Weights of a small mixture-of-experts language model, trained from scratch on English Wikipedia: 125M parameters.
Below are experts of layer 7 (counted from 0) of a mixture-of-experts language model. Rows are named gate (a neuron's input weights, with its number), up (a neuron's input weights, with its number), down (a neuron's output weights, with its number) and show model dimensions 544-575. Each number is 500 + 25 x the weight over its row's rms, rounded and kept within 0 to 999. Numbers have three digits each.
Before each expert's rows: a language model's description of what the expert responds to; "raises" lists some tokens whose logits its average output raises strongly, later layers aside. This comes from a sample of Wikipedia text that the model never trained on.

# expert 5
It responds to: Opening parentheses, biographies. Opening parenthesis after names or titles, often before birth years or notes, plus scattered name pieces and verbs in bios: Marchant (, Adelaide (.
raises: "Note", "R", "D", "F", "B", "19"
gate0:455474477535512548573503502502526490462517494515496523492481510476467526500528495451494474513495
up0:452495530498516485531520506511484497478512498509502523494454519481472517523500469509501472514466
down0:518480526479545537493505459466515506522494532515431475479498523460510502456478475437538484532504
gate1:496513474516477500541534483478526502508510540511539472489525540514490509513548468499501494521501
up1:480494467523430444476473482502498478555501498558497512524508501516481539477526496502515468494517
down1:524524483508525501503510468541523520514529497443502515515507535516474494533541507496537532526536
gate2:475507505487465540517511496497486496488505498519479450514510480504538503534493518509504488530494
up2:534472509485491512494512502480527479513501494517473475494504507501520489499504485462489467476506
down2:438481509494506472477456522473483526523513517482496524483491520444514482497483454510488478505502
gate3:462476508501476486519532501472451470520520496507467439516472448515503494489528538491510546485498
up3:523498489537496548475524534505528471515506536520463507535493505492486502476459513448486523504466
down3:530465481523513495478518512525535504520477461468512494525507508505522488445574477527536483498492
gate4:542543505502515551480485468481486505529524539446532512520535496498494503515506483452497472462525
up4:487483533508502476520510523554531523500512479531469477498475526493499490463477518533490533547469
down4:542517512502521502491482470528533496487416509481510512489484480517476496511485491489487499500487
gate5:531489490535523497480507477520551452507530509525498492489503536486544459497498459478496488491533
up5:468543508450480502509477525488453536500461508500494518511505486498457510512527552532503514501458
down5:502479491511503511502497551517482514477505508519508496518450526508533508470479493522515505491522
gate6:492512505482483492508506515510549492520510466481510468524510511527485556491489487498497477467511
up6:485525465488489523488480468504481485512531460482494487517499538537470529475503458488446530491504
down6:500481490494496508509489482522488499468512501444514508467517506493490504491507490513514515434479
gate7:509498528536471505510474557511516487502521518524481507511487530472506483528525513487519451499472
up7:510524507512465516509525570494529486488509500519533483512484528479509482528507503480540458503463
down7:489517507537533446514516508511489457518531546496490513525496497487450504557529520492506514488488
gate8:558495498461524481548492488494491506478501517481489451515526481508524516525488487499473480512502
up8:528523491481532509502485546453534516490520486490481471511483502512549544495505545493495483511507
down8:511503520525528498527491495455509482512453530458491486510526486489436476490516487498504470520494
gate9:552514470535502525474487498509516514519495508484505526520490498501499547494500537491474562509539
up9:537493431521509450536501532522494469545532509463508537525508498496508532524528506540488560462500
down9:518485516477466510467523477468456500449508523539547458504520496482463464513493498485484444562479
gate10:517503506475514473479526513497535500497483459478454429503533478489476462537527477501479480506529
up10:529476523535529487501503485483486531486523496536492557492508473503523503509544540512485506497482
down10:521500535436509527489480491482523525539523492515562465495506535502506531532485518487498502506509
gate11:507465527475497530505532472506521467531501473477461493503493482505490509513478508506487495492534
up11:542501526501497504494484530494505496561525488501515516495545511502517528455519477515534470531512
down11:423503455472502497462525478543521478511499539506478468537556512468547497442551514519548466515483
gate12:530515467516456485524475510502482548533538506494494514524510487506482520475491512519473506525495
up12:494485466503480483533522493526524455525482519484502491474496475475446482499554550521485547552506
down12:518478502521490529521513450529471543542503477503496498524485486530491513485490453511466507506495
gate13:472522494490478542483542526494535475519510489515486516490475549470513505463456507502500523514518
up13:530511487492495496501503467513484483544533434535519513487573492500478511485538497526495523506504
down13:523468471486482489478482524477524506479499543496489471508505480506448518520475507473504496534502
gate14:547473521488463474471480482483499452525487473513498486490534459475498480506486463495446518479468
up14:466515468496469545548531480507497514452520525477511472504490502485500511484528541534505551559513
down14:532534501500493526468554509532465538551523465513479509471506475487512451496519508523517524495526
gate15:533507540516466531477517497471513492532510499491533479517471505493520504535513457473489469491528
up15:492552512459507523511490517527466510468482505489502516494500517529485508513478469438486532448507
down15:504459500501500532476523521477530455495503513487487480448464523535467489485499490537508508528514
gate16:509432510498543546493511515484555500461533506496496461518494463484474546486530483486515489465493
up16:440527482478517472501513450530479514463492500507491490506522451515513498497540493512510506515510
down16:543556505530472478475534515527485521495498464544502515480508538471505499510501522489459507520476
gate17:504513468534515497469462507468495519471486456517507498485517498482492499531546506518475492514494
up17:477493495509497496476513489495543500464490474512502508523497521494488496504488510469506509494483
down17:483489514474479546483522486467503510499498496504443495517489486478460524521497492472527542510504
gate18:516511509475473475504459465472514529504477488443510489492549479497489544508529496488483487462523
up18:531496472465483449475462509460447519489492524480505471488486518502462552503525477468476496450510
down18:519481527523505466458519505508491483531522490522496494508528451487515450546452497482457474541484

# expert 46
It responds to: Word-internal endings. Middle and final pieces of words and names, especially ing, ed and ng, often inside foreign or rare names like Caatinga, Chenango.
raises: ",", " and", ".", " of", "-", " in"
gate0:492472471490475491477499519480494528496481479548503483488464486506500486483522488530484491509478
up0:508485509477483509475492520443518512522519488505549513512453498473451517510488502507509538512444
down0:530553530515534483484511466523501491498479484517507515457473496510552499484543522517461470446507
gate1:470516466513471519504492523511476476523497504480489496520442490530450475436465481471487548512519
up1:509476519506452444484490496509472512505485506488470458494530512497501530521539502517501495521474
down1:497479532471479443463508494491487505476495497475509490501490487494485512504503485494466491520496
gate2:499535502425519521528459486502505491452484499520488516509512498512493499523496445491480462484548
up2:459545508557500465502472526503445514523494489497484492504509541504527464531502490538530508479532
down2:498477532524498506545483536510500515469507501523521445522475500563512486484522535511511503484464
gate3:458524498514531481510501547540519456535483447465462552530484467510516484471493483558482481523475
up3:496515470515497514537498525521474450480522525514502498543505485487521473504492536501472525486492
down3:498444481449524540561469519490526481507502496512488570501473465473474532544497501484474546488513
gate4:483506551521504496511509483503505492496514501503489512442524476486485526493541491542515517465506
up4:529522486503488514539450482467512506511490455470521507507487510558470490497516507458502497507477
down4:468545491506489512494549483472511522492497466519483528503515443497504486498488554532480532491505
gate5:510504495493498543499517487483527482515496483484479508485498497505523467515494478480520513467504
up5:514460490508508495510505564483555493530494522535464467447474517523507471503486519505492505488491
down5:465505495480497501509530521492517480520504498530500518514494516512496512489527528487467485505510
gate6:505516539491461534474501483476460509504517489515500474527498477492495513478522509500511542517511
up6:498499514502516459441530499507465527484560533551461454524484556500507474487493465488473484531507
down6:506521463526485493543512531477488512487512505452500465543505511518544504454479472516570494488480
gate7:501540495475496520472502486458497525522448433559502494489494504538500500508494509491489493472455
up7:470506495503480509507482471547519515499539471464486496484524475510499526565502506516484538508473
down7:450527514495512508515509526504525507479507502447490492534532561547456508463470502501489497501497
gate8:544541470483493478482459475510488545511551505470493508467520505536491530523523482459529480482494
up8:482496478559511519528474554488512488495505500493440490509502515531477485524502507499494512509506
down8:513506502477497506463489469499467531494496511501506511531475550455511489474491535472458475548511
gate9:519509493522461456516517504488496485454541484472460527525534504481528524518507541508454512509557
up9:478513495527476502528539468482454487494536490519545527523488558518500514487522507505496516531510
down9:510515490497464558519518536504511507469463487505488487563475540505473489546476508495503505507501
gate10:475503515512459473459511486529518525508499484454504510462524472494476510468523489494487495525484
up10:499507469542487497456443522483538508522537475498513479485482482507485504482483454475500479495510
down10:488497483492471493494480490459486479534496530505477466504462460530517496496540512506513497477520
gate11:476518521486465543467508476485508505510487504544518484466506489513404501520505508481495509471506
up11:476539502516504497501488526516514491475483454509420474537511510537488508506525539494450551524473
down11:524462459510519472533533481461513469512528498522486484496433465456528505506514514514525522517496
gate12:521507483525480497484469548502497512467524457527500494487524523541510519537511516538526502509518
up12:518487513476496501515516492475473529510473452524511492497510529537481490533458514520488477516466
down12:502511489505524519504465510510522535504473545484492452473469457463494495457535486480456487474469
gate13:520440523499511499461505518526486471522499508490524547526444481475513517494514482509506529525529
up13:518513555502512457499476480502490535458503519485468474538451498472525483501490517500465501492489
down13:528470446514535475458465479527483503498525476553471509505512508464488478555481534517525507480503
gate14:549523504490468473542488517476497519500492493522519481511469522480473489496534471482502518499498
up14:517465501444525555495510499495487487510508491550488502481480485464484523487476467498478448507463
down14:476438510514463481528480472446478495441485515514481551496521511490508534481468531529457475490473
gate15:525519494468496538503451494553522530516487467528455483503506443487522537532509465512500502506450
up15:475483515452509509503498490480527506514466474519461482508492489485499519531472473513460529527457
down15:503460453490491526493487437560509502439453461523519451530508469487509455525470517496456520508499
gate16:506495545436505493489462484488487490520515473522529553491557535509504461510530435523487495498535
up16:483529486508478487489526468502465515474491509514513497480481507512526525481479518496495490471486
down16:469517448527488505495499517477518473496481479476530507485487492511455515512506482460492477489501
gate17:486470529526486466525548509462502525454429435513490538503527494515476477538483501497491539513502
up17:498481514503484478501519520478489545492482450543524553486523465517500499537503487507500552520512
down17:514475566516549500466511462528516528482475476448516499474530518506479506472487554502556497492524
gate18:500540481537464483457543467462523540504511503489469491477485501571505448516498490512495501508509
up18:507413511488512480487496510483513499467509482504542497476489497507474526494499521490508509498505
down18:505452470486526538449471465513501497468479498527540472529494503512508530511449500486547491512488

# expert 27
It responds to: Math and symbol punctuation. Hyphens, dollar signs, braces, backslashes and underscores in LaTeX math and technical text, plus opening quotes and prefixes un, mis.
raises: "t", "s", "f", "c", "p", "ta"
gate0:510518465483501497496562521501474503519479491491519540503491489492500492489481490548515539495512
up0:467496546510540522480459534544503463509520519509543516491478485457520526493512491534510513483546
down0:487516482512482498515512502503518458522519509535539519462520493548509524512511457532494529470510
gate1:473508529502515475487508472523453522499490479527499528473461501519480516512496511554510481500488
up1:501514500506479477487474472483546452472545490487524501515484495455488528503527486467495512496513
down1:461509487522436521516474475477540495531498503523455495495520462498482498502499487493496510489525
gate2:496467511490479483510510499496471482504509516544493481489547422544455466470510507519530508498504
up2:490509528512544519505521499573492504521498481461520508489506498475483500481519521515458541529513
down2:507508510474466534499547496495550468482504460522489518506528514493493477530515480480497468499513
gate3:462498515530492511505436547468508501525486457507540523490449459514504486517511489488486501498523
up3:474530505477505504508488504499505487520493456482536489501520470508518529512502531487514489475555
down3:504505487473456463490489507502513466495494493491456484469539500518516514493562525482494534508506
gate4:496499513522503527463487484504493454522505537457546547515518539547473529470483529521499525500466
up4:513536491527492489461463521506533500486440500523494515504536497522477476503464515499469507488489
down4:494498503483505510487544529484477457509503516491480466522547475513496473477481492505468540471478
gate5:545535521488494497555503503495463491511489483521525469486511491518491478520542544510505528526496
up5:453448508513499504515531501476483516518490556471467530500487506476547466487466448480495471511527
down5:494539519463515430489500480498514526500511520530525548506465520502512501499493474533493470545474
gate6:509470483532488497501527487490494497512523510534467458487512485471516505492467491477516483530502
up6:504509507470506508501485481494477540470503516468541560521488491517486494548530498502492516481483
down6:475483525479500543499541510490485493474529496521531486506513512492474495570480535494486554458478
gate7:473487500509486500519512502510465498461517522466522510489465506475514497469457440502538482488541
up7:462489515502473513472482512535468482460517509445491495458462478476526498463498459472487485495551
down7:463529511479497574531507531490454513495509505517529514501460509454491506494521505490512508528479
gate8:473483499484460502445502495569535466466482538451522536480501507498503493486518516504524479500447
up8:496523558517483484522499500443485480525559494513469469497511521498517526494501524479466500494522
down8:491522504524518524521540461519499512508493476482507474468532508496466476534466486514501564495495
gate9:470492502460500504500467482480547495504497510515508465427447509522486558478495479533507502484489
up9:505509498523515509485499493494470502496466481502486504528532504493498412532454470470521518488497
down9:512467488507525493509507486477493465498490535492504506535561513531518511443494488515466470536497
gate10:546475541507470540521503502446489483526480543521485499525535554509506502485495469497542484479483
up10:523485514521492505506528498505490472502476539477547503478496517481548470507485511487582478509484
down10:526492520512486488509488512468520493524490540521505496513525535512565475517515519491526550450490
gate11:511484497553494504528470470457514503504518506468551485497479407490547541483489525516519501504498
up11:514466509458526474498498496513471490506500496513461478467505526486513520489482475499502484480495
down11:536475499531497523494480510492501549574509499484468499485521516456503475474476526537471519491487
gate12:537460487512499523507560486504471568495499525465540494484531514511519489541509460577524543482519
up12:533457506548487472511512458477446524472511512501535510497529509502486499492476463505495479521484
down12:529519498482478525530489539473525529487500484497492521527469452519497527532501487482484506459513
gate13:525501534488486506495479503511467499495534511496541507527450493443504563472464532532487498502503
up13:509521482482518492491484468452490475466540447515493526513489511451554522539478508523510469539482
down13:513495510486480503472490492488505509489471507500558459527500526495493505463470490522523506528483
gate14:481527502493488480522534515491455497495510530524513510497521492533527507479487523512536489482553
up14:486480503496483514499517508531462521512514535501451486496432499492506539528502495520507486508519
down14:486491459499518517493530509510481471461545479525502453491461540465500509529493480490460508515488
gate15:464518542476537547497526512481513482450487478498490509565494515493493512497506445487504558481468
up15:484476494503518516523510479491447467519456484476501496513498526477516485483516502498511462502518
down15:478501518432470469508485513499516501467504489511466480522525473497504469503493532513539480499530
gate16:541490509498454526484511533447509450478527513506528548491466512502499510498504498486531466520495
up16:491498489498539491470517468533483470528480492512419503487524511488513483517499504504518467461469
down16:512488519477454513545525466485453467516487452519476534478481519484511501511507496497481561532486
gate17:491487483445523524497529483511555529487520507503512497471457496496473500493497497473469513513524
up17:518510531551491495463518512523481522515470497450496477525522506478519468470535478513505540509483
down17:490502549525449491466483511493528477533471489468494508457534507492502489486518522524501491478509
gate18:475442487507531510468536492493509499509502511516473504489501490535453525487536493458518482485495
up18:518529517511489474530539496492547519495479530521515509573432461504493520504492538527464531514547
down18:461542556523461488495479516496479512526484520460462469474539495481504547548489472493476524500474

# expert 41
It responds to: Infobox section headings. First words or pieces of headings and labels in infobox or list sections after line breaks: Personal, History, Career, Preceded by, Ethnicity.
raises: ".", "\n\n", "\n", "-", "s", "sp"
gate0:522469491496475523470516504503506480533492476521516501524517494444504559479527502496505456531495
up0:522506478507504463501493508504468480548487506469492436489481485462477549515549505535512479508476
down0:500524514504518485488479491545530504507502495513472528491510511505522539490498519467492473475542
gate1:507505471529550486518516544509456521498471467482525527478459503497515510519508540459469542493568
up1:507499482519531478492515523513497526515470493514539485479489513499533527530492503470495487476537
down1:474512476475548521482502507544497526514523548512513561480474534511492528508476546496466525526514
gate2:519489467512480489508506530498460492512511482482480529493497485490490502488466553495472504511503
up2:461565499513504542516490505490499501493508481484509475484496537536546496526505470511504525480486
down2:501527481540487505534506502527487515480512460520484482483477474490555505505483507465502496531484
gate3:502458501476494558489500500530508543468502492500466473515491494534517520517520516503486493462491
up3:477516501509498548482494512524508534500470488524459501463484483496493517544503521519495479491467
down3:512533504519494483463478485546507522505517459470523519460465490513533510486565478505515463527445
gate4:507521508463544537539505509489499499550510506534475572517521474462502513463495509538522515501487
up4:466482509519495519502470521470501461478540544520503474513499489524490480510524483473492511541500
down4:544492519525460517518536526463474508464492539469510521525436492514516465518481501551465472527484
gate5:493451478536477481504499474514503527492514517521520519497491463541496489482451461523496530488483
up5:489507498470523501490534516479497483510500468503495512484512523522494504516486492476493539546488
down5:538536499511523496507497458534485521494488493541509471511510495514465539485493477540473490503473
gate6:530488510518468460475551480494483459463513466470479497487476524505486519510505514514465483481480
up6:484475518502523488492515507516526447514505500480457487508506472515484524517507497506450478460498
down6:523492487516511478505503513455501449498521518513486459505499478481506526514530502491533478539524
gate7:530479525523487499514519528464520450546529435491523485468463493509495508496526497515480517537470
up7:507517472527511527465479452516499526463476532531519478499453506527478486464500502497560469536520
down7:516522527500499509507534435482478509493523486523485503516528546493437463458477466531490499494451
gate8:510468477508530512532494492487481466520494526495478544474508492520508500559482479499502479522522
up8:492482487485504492467504517483488474533507529479497484512517507470501500513502481523467523536505
down8:544443488536484521498507494516471504462522517509519494489496474484498509498512547506478446519526
gate9:541502481454504531506461528503533549558495512480519501489483500538466517534521501493492456497496
up9:521489489461507488520529541523553511496483554504492459452530508512485515511501521501463504479492
down9:480522488481517510457513489534518468444486512509475515488449484533466510525480476561534512476542
gate10:499465531454482511484524523498530511485508531545503499474516457513483498523536481559506500499503
up10:509517498555527477479477488520539493489525490433517505536526473473512486504507509487498498521495
down10:557491460542494455464499500463514501471457506502461484556496500462494509515484480559497506512524
gate11:493479495545468449479513535501490523491500469449519543518504449502530534517510512544560465466472
up11:490494529506496493504542504511517501474526543501516507491502510496493498546502509489539532476500
down11:518521512514502500485497457475512479512470497506473476438501473498484511506484468482490503524517
gate12:504473520491491512516511529503506473540478496476535470480463430517508537459532509484505513502523
up12:516506484514455480517520509480482500485493475474495438476469509466496467523483554481507505539535
down12:489494513543526456510500511482495508474479477469512490509492494498474489513464483496494516492505
gate13:500530511484462516493526541452495496482541514502510505463461499464493495507467520520496519476504
up13:506486502507506500507489471520514497488497474515507498567535533549499479491551484487468479515500
down13:508508479531482521490555501507513523472477492468517470469503513521501463453497478444447457493453
gate14:514479488465504493514504507453502550554504458529495491509485496477510478506528530493491486501493
up14:478503495496539517565472481481482517492530458475515503485481501526510497516506506509444489475486
down14:494526518518486494530471487520499472503492482505492511504461479495461447508506476458464484478538
gate15:465472540482499538497496532489503482516524506503506490544499498529496501506475493530510500453466
up15:546516468511491461504531483503502482489496533520453525509522503463541537522504521515472540551544
down15:510514479527500493506508526510495524486547490515554519497486537511461529481497459489467498541525
gate16:494477471470518515517491504507445458494500510492504505490506480506481494471528512520489488493502
up16:549532538510508516507486472473493517507517521497477508529483503477516469564510529502480468472474
down16:521509528530477520467455512476491479524538473456449477490459463530511507538524514505491505487501
gate17:525511493479463518468472475488489488490473489490514484498487488481506511482554518547508494491491
up17:451479516497483507494500481542512477543513481466524511527459514516483491509468516516496491517506
down17:503503520466505506460494484561483517490504481530469473491459492564476494468519555527523474494522
gate18:498458520502491472475521472495487457524479519516470498521463564556506502533493505510534482458521
up18:538505497595505531522500484532523466478559461470493533507517485507510513542544473477505517457486
down18:498480464554498482517500495497506481516515493478525524469481456495464487517504504484503535504527

# expert 4
It responds to: Academic institutions, degrees. Words and pieces in education contexts, such as University, College and School names, degree abbreviations (the period in Ph.D, B.A.), professor, graduated.
raises: " and", " Di", " in"
gate0:474524480502480522468494492495512486496493510498431479439493537479506474469503506497517487528527
up0:464480490499487494471541474516486488534483507514508503507473496504556541495491506540482488550469
down0:518505465505502543482504502472501502450544462487524490471504527502514541519534498493495529483479
gate1:501504507525518494483502456504475510511482480431476527488510486502498443453482505500443512511566
up1:535465556503524521488496507508477478489511512465475533510519494513518503477441524491425457495516
down1:515493563472519505510481505485498510485486438531507515489491518498502485497491470543461502476484
gate2:484460514482498457511513500498568525487457502492518495459524473505503506524503506480510529534507
up2:507534509493493509508496504514500484507483495486501501569464486479487499529526537489486515497501
down2:520533514487542524542482470479540483490466481486475462468521482508508525473511502449525508523478
gate3:481461482552506522465468488493513515499517493533507488520484520474494514481504464502495493507539
up3:466481547469491509472471485500507480541525562498540551518467504522492545495547493524515495504533
down3:476498521439435508490528522484494467510536485500492539480550514491510464482472523481463441473467
gate4:489502489532526500460532539490489480502497530509445488512456528521474479502516480486510483467493
up4:531472513501463482515461488492489494508532453474536501526535460519480547484487489511477518498474
down4:484477512488449482501460563448469504474507484521488489482507531497531539504459477516516508537518
gate5:509505447515539469487543551509453497488504461493468441480504480508524485517501487534551565451510
up5:474527466475516477501513530535481490517484478498467480506511491500544475501493475499537572512494
down5:468469498512471493502495540532491470525501510488538518503501530490501511494498522513538486462505
gate6:462481494548509517512475512509534504464487526521503493535504468482490432509504511513491510492525
up6:460501510468464458506479502489486498484494520505528474557514455539473489491498519507500510515451
down6:497480515466504487467533505523463488491480464525479488539514478507528480505535482503507491489457
gate7:486493479503503488480487508513492496463491490520438492523464534523500578512501478475504488503514
up7:544510525536520490500527502530545495501474484540528509529495480470510467499460495503533492495505
down7:507497486490491502505538531478516471492523479469490470472489530496539505473468484507499542481494
gate8:482489530512487547492467501495477461523524459553479515504479506507470536490499479514526503545532
up8:510500505475516443464532496487554468469530525501495468517510499523513479512491495496480482481492
down8:520500535501478456511485492493565476519537500500485461524488547473484513525496461485496494508496
gate9:511505517500497535457458469528494528503553525488534528472507470505517551492546465483506489453512
up9:531512484533447496515543537531513490507478507469508469521463517464543517502534487527535508475467
down9:485463491502538517517541457481473561514488520520514478529520516475505474468464470498460490529470
gate10:515447485520524511472523510511469515485506518514453504528489487538520557506492475514516487524502
up10:469542538468519509449510530533510508515530509508471505506540466514525540501494503520482529475499
down10:539494461476484516490501479487528486529524543506493457483546505458522474487538497550484490480494
gate11:509523541511507536502525505481545498540515507510513502485485479483476549470467483460534516486547
up11:477492481467486515478518548514499490515518511488492529563533482484447553497484495529482534497487
down11:552495513442496497506499483479457552486473544474477520523483504500520527548507480540523497540467
gate12:523505462496494528512521579483516498559514460516492480509504488479505523499530530429473538526477
up12:508559534539510506511517427530501503465466527501526474492449519493482488527485491537506510485516
down12:509497562531492521476492433501515520486498489496483494456495503473539503541492458542552496525484
gate13:516446465524497525493510473493536444516508511495512502521515545528486514526461453498488502505529
up13:519511529533478510541495513523451497462487493514522486490461507479492488492545491504514506490508
down13:492548520514479481476491453524521513528552537477496504476492504508521543525509517473492479563505
gate14:500500530448535500491472447480455513500522449547500504492498486500502524507479504499475455506485
up14:517468487476486482515504490510456470567503499525520517539505528503478479492532488485500470481507
down14:463520534517505510515480484510484549500516531487500529523530501491516507530482537476456502500455
gate15:484458490506466504485556491506515500471503443503521483498503505509478519471490498512522509481506
up15:480505529481508485500478535480441526514455511518459523507498467506522496504482525526457488510519
down15:490503481500485472478482492500513473564515506436495470497521484484509517498503504521516542452518
gate16:525481524495474513473521468529529511478466486492497497481537507504493488514483500500486464531478
up16:470515520489512451545506541452499491546500523475489493538485483496525553464518513548506559478521
down16:540518472483513466522523544533435477509531514509448494487526522482460479478473497529506501530537
gate17:512461513556531535531510491498458507498500491502506516509457498530439495512472514516491509512491
up17:527512512532476528531524471511521477477498493535518497497485467490521537539508524516512539474488
down17:486544476449508534529545464502537497499521548462490497489551541548474512476496503480477506503474
gate18:457470517530478523475503498481471500483475501502498486462459485493505515470481521526525505531515
up18:510469498498496532442483518541443498484473528484470521475516498468483483479498511505479536514518
down18:491502477481491459483556518480491495465462499517459453462533510500505481495449492497480538550511

# expert 61
It responds to: Scientific term pieces. Word pieces inside technical, medical and biochemical terms, such as ox-ida-tion, imm-uno-logy, phen-yl, plus disease, protein, engine.
raises: ",", "-", " the", " and"
gate0:482487506500514509467545494481494480489504524504522543509479525525552526527513504498488493521457
up0:458521509522459464493501489528493495483512509483529498507490493506480500505516489529473506515479
down0:501509525568554474523482505528467466529514500513510438492499485508518455523507533515507505514450
gate1:469506486553473491525498509478516511488505550495520476486510467495483516507553494547538478532471
up1:504472493491474431498509509473464459478546488500485517478518497504482497478468467492521454521510
down1:479522476463493475505511477480563441492519477480531533508525491515467488521506468490513495466488
gate2:462484492471573517478478562486506514471487529551456471491477516518493482496476478513504496507497
up2:508488517503459479519525479524481513508477519478517517504568465517467524502513503492517498483499
down2:490523475526504533523544528521521483475494537515491531470504525497519513492483503510506498530537
gate3:497498514495448468467498531443518470452439524488516530525508524454536514537519507503496529477490
up3:455493500472461447473487528396509514464488498500506509499511495481546497488514466501517458490466
down3:427468463504459458490513498433474508493439472496496477535528510453507518485519491542522512484509
gate4:490470477535505509492449513505533455453472500549558506487493497445488455528530523472502468480500
up4:498490490493502488530486510476494489536494483483467497504525472488479543560467517489549530515456
down4:506478485504509494499492512557480471485472497466492501535537486465530517487541500461529503478505
gate5:520482547476494520498503477533522467502498489519477505500461492504462475527473504519453500532476
up5:507512522520504488483508505506502494497468468483499481491492503524474454495500517546488511493499
down5:513547570497497491514512531539484507497490487523522490503484455551509484515549494486517497528496
gate6:481481519514545516497514490496539461487470468514499508549549475476482520514520466505506498497445
up6:487469507513573501473528484495554492506474452507523509547540475451491528501527484506556482524469
down6:530455545500481542510506505477524515548490485521501523467526517529510490506480518530483488460492
gate7:555524504473504512493475439479516507482458525502495480462482478492483461489488519522527488519466
up7:516515510475536522476483515479516463524494454483526519494513470475482508520490537490501482502508
down7:478512480502488494518506521506481521497510506487456478543458496473480486511508468477494486516500
gate8:527504493512478524490502487515514581458486469493484516490559469483503503462480467529486523501476
up8:510499495513462538479514499562429520533515491516492486505495486528501538475532551442472462459530
down8:493492449484495522496521524523518491491500495517552497537562523497528498457517538472496470499509
gate9:473480537498550524516523463543555489485474529487531502448432500481530530458522487481505493511495
up9:561501494537477493497483471488489518449494513523527505511496472546499497552524495463470542525507
down9:522497550499456505515504487483472532508486465443526537547494508497476514506507492502468476527507
gate10:507515542510464503531527514515522517508492517482561527523466489481495472513495460470521515487523
up10:464509477477509516489489481466471490527477522503508511492492490464518487519521461509514505491480
down10:469512528513481482456506489516522492527480520458483510531482464501443478486500505480492497505486
gate11:522525523468492520461523511494489508505522490476506555484473490491476513511504476507471489551489
up11:485491489515523492490481499495501462474459509525462445525535522513535506498521525494534516421514
down11:512505492499500544496513495480516447492505416481492482483502453494523531460481495500541541517501
gate12:455495468530523506479497516473450500506499495472512483497491535555491491471532530479496481481478
up12:477499506520487482506515506480478492511480502443500507503453516559506491438530518500498499489480
down12:467512490558528465488506503501477458504532524483482498505478493544470546495447494513481487492483
gate13:487501500504531510499489500472505521507470505495499492486494494450483460511511511492529477506557
up13:508516470541507532539489533497502469495506461516545522429515490494508498453511530521504508571566
down13:513515489496455505489499520489481505514472503513492516492481508456504470491524528552530534518470
gate14:502451481495513485490478511523527479494498510499488523512477474536514460476521535489510462483479
up14:516475509532503518492498499495548451465480515516524527497505489520460489503491520502524513546496
down14:544518499505543515514472497519484508535508510498516552511533486466525539468516482470516503497490
gate15:474496466516513525475487518500471489516516516538469531495518506493484511500504517501463500482470
up15:496458518451530540522456479513523473502532483496493493490466467477518523476470526512485449496492
down15:503482455493486496464528526450504480505528523519479518481476508469515487532436492488520500531497
gate16:492511510486510525465520481506540527473520530499526543513489527521506505510549487484490505513492
up16:507518494479502502438535534474515510506490504467527460502518534494490489487515479548515521536499
down16:536475536494471475470535508471505505541514509487472515496485472512531508497527463466505500516496
gate17:507487520492548528491482497507505464488566510520473458492482506479470532503494532461460515510506
up17:459501480503470490498448490544441546512433445486515536486528486566492486506510495484487496520477
down17:512489479513482526483466469500488492491505519539487508520510461495520462506469525520468441530484
gate18:516512506476504499463506533516492527463479508514496508487466466507549549487525490509523556443465
up18:531492488478566489477488491483555491498474458492492524522562478516533485519510498523503499471513
down18:488533480517545522488497563482506521513470551517525477514545487484496484485508543508519496486472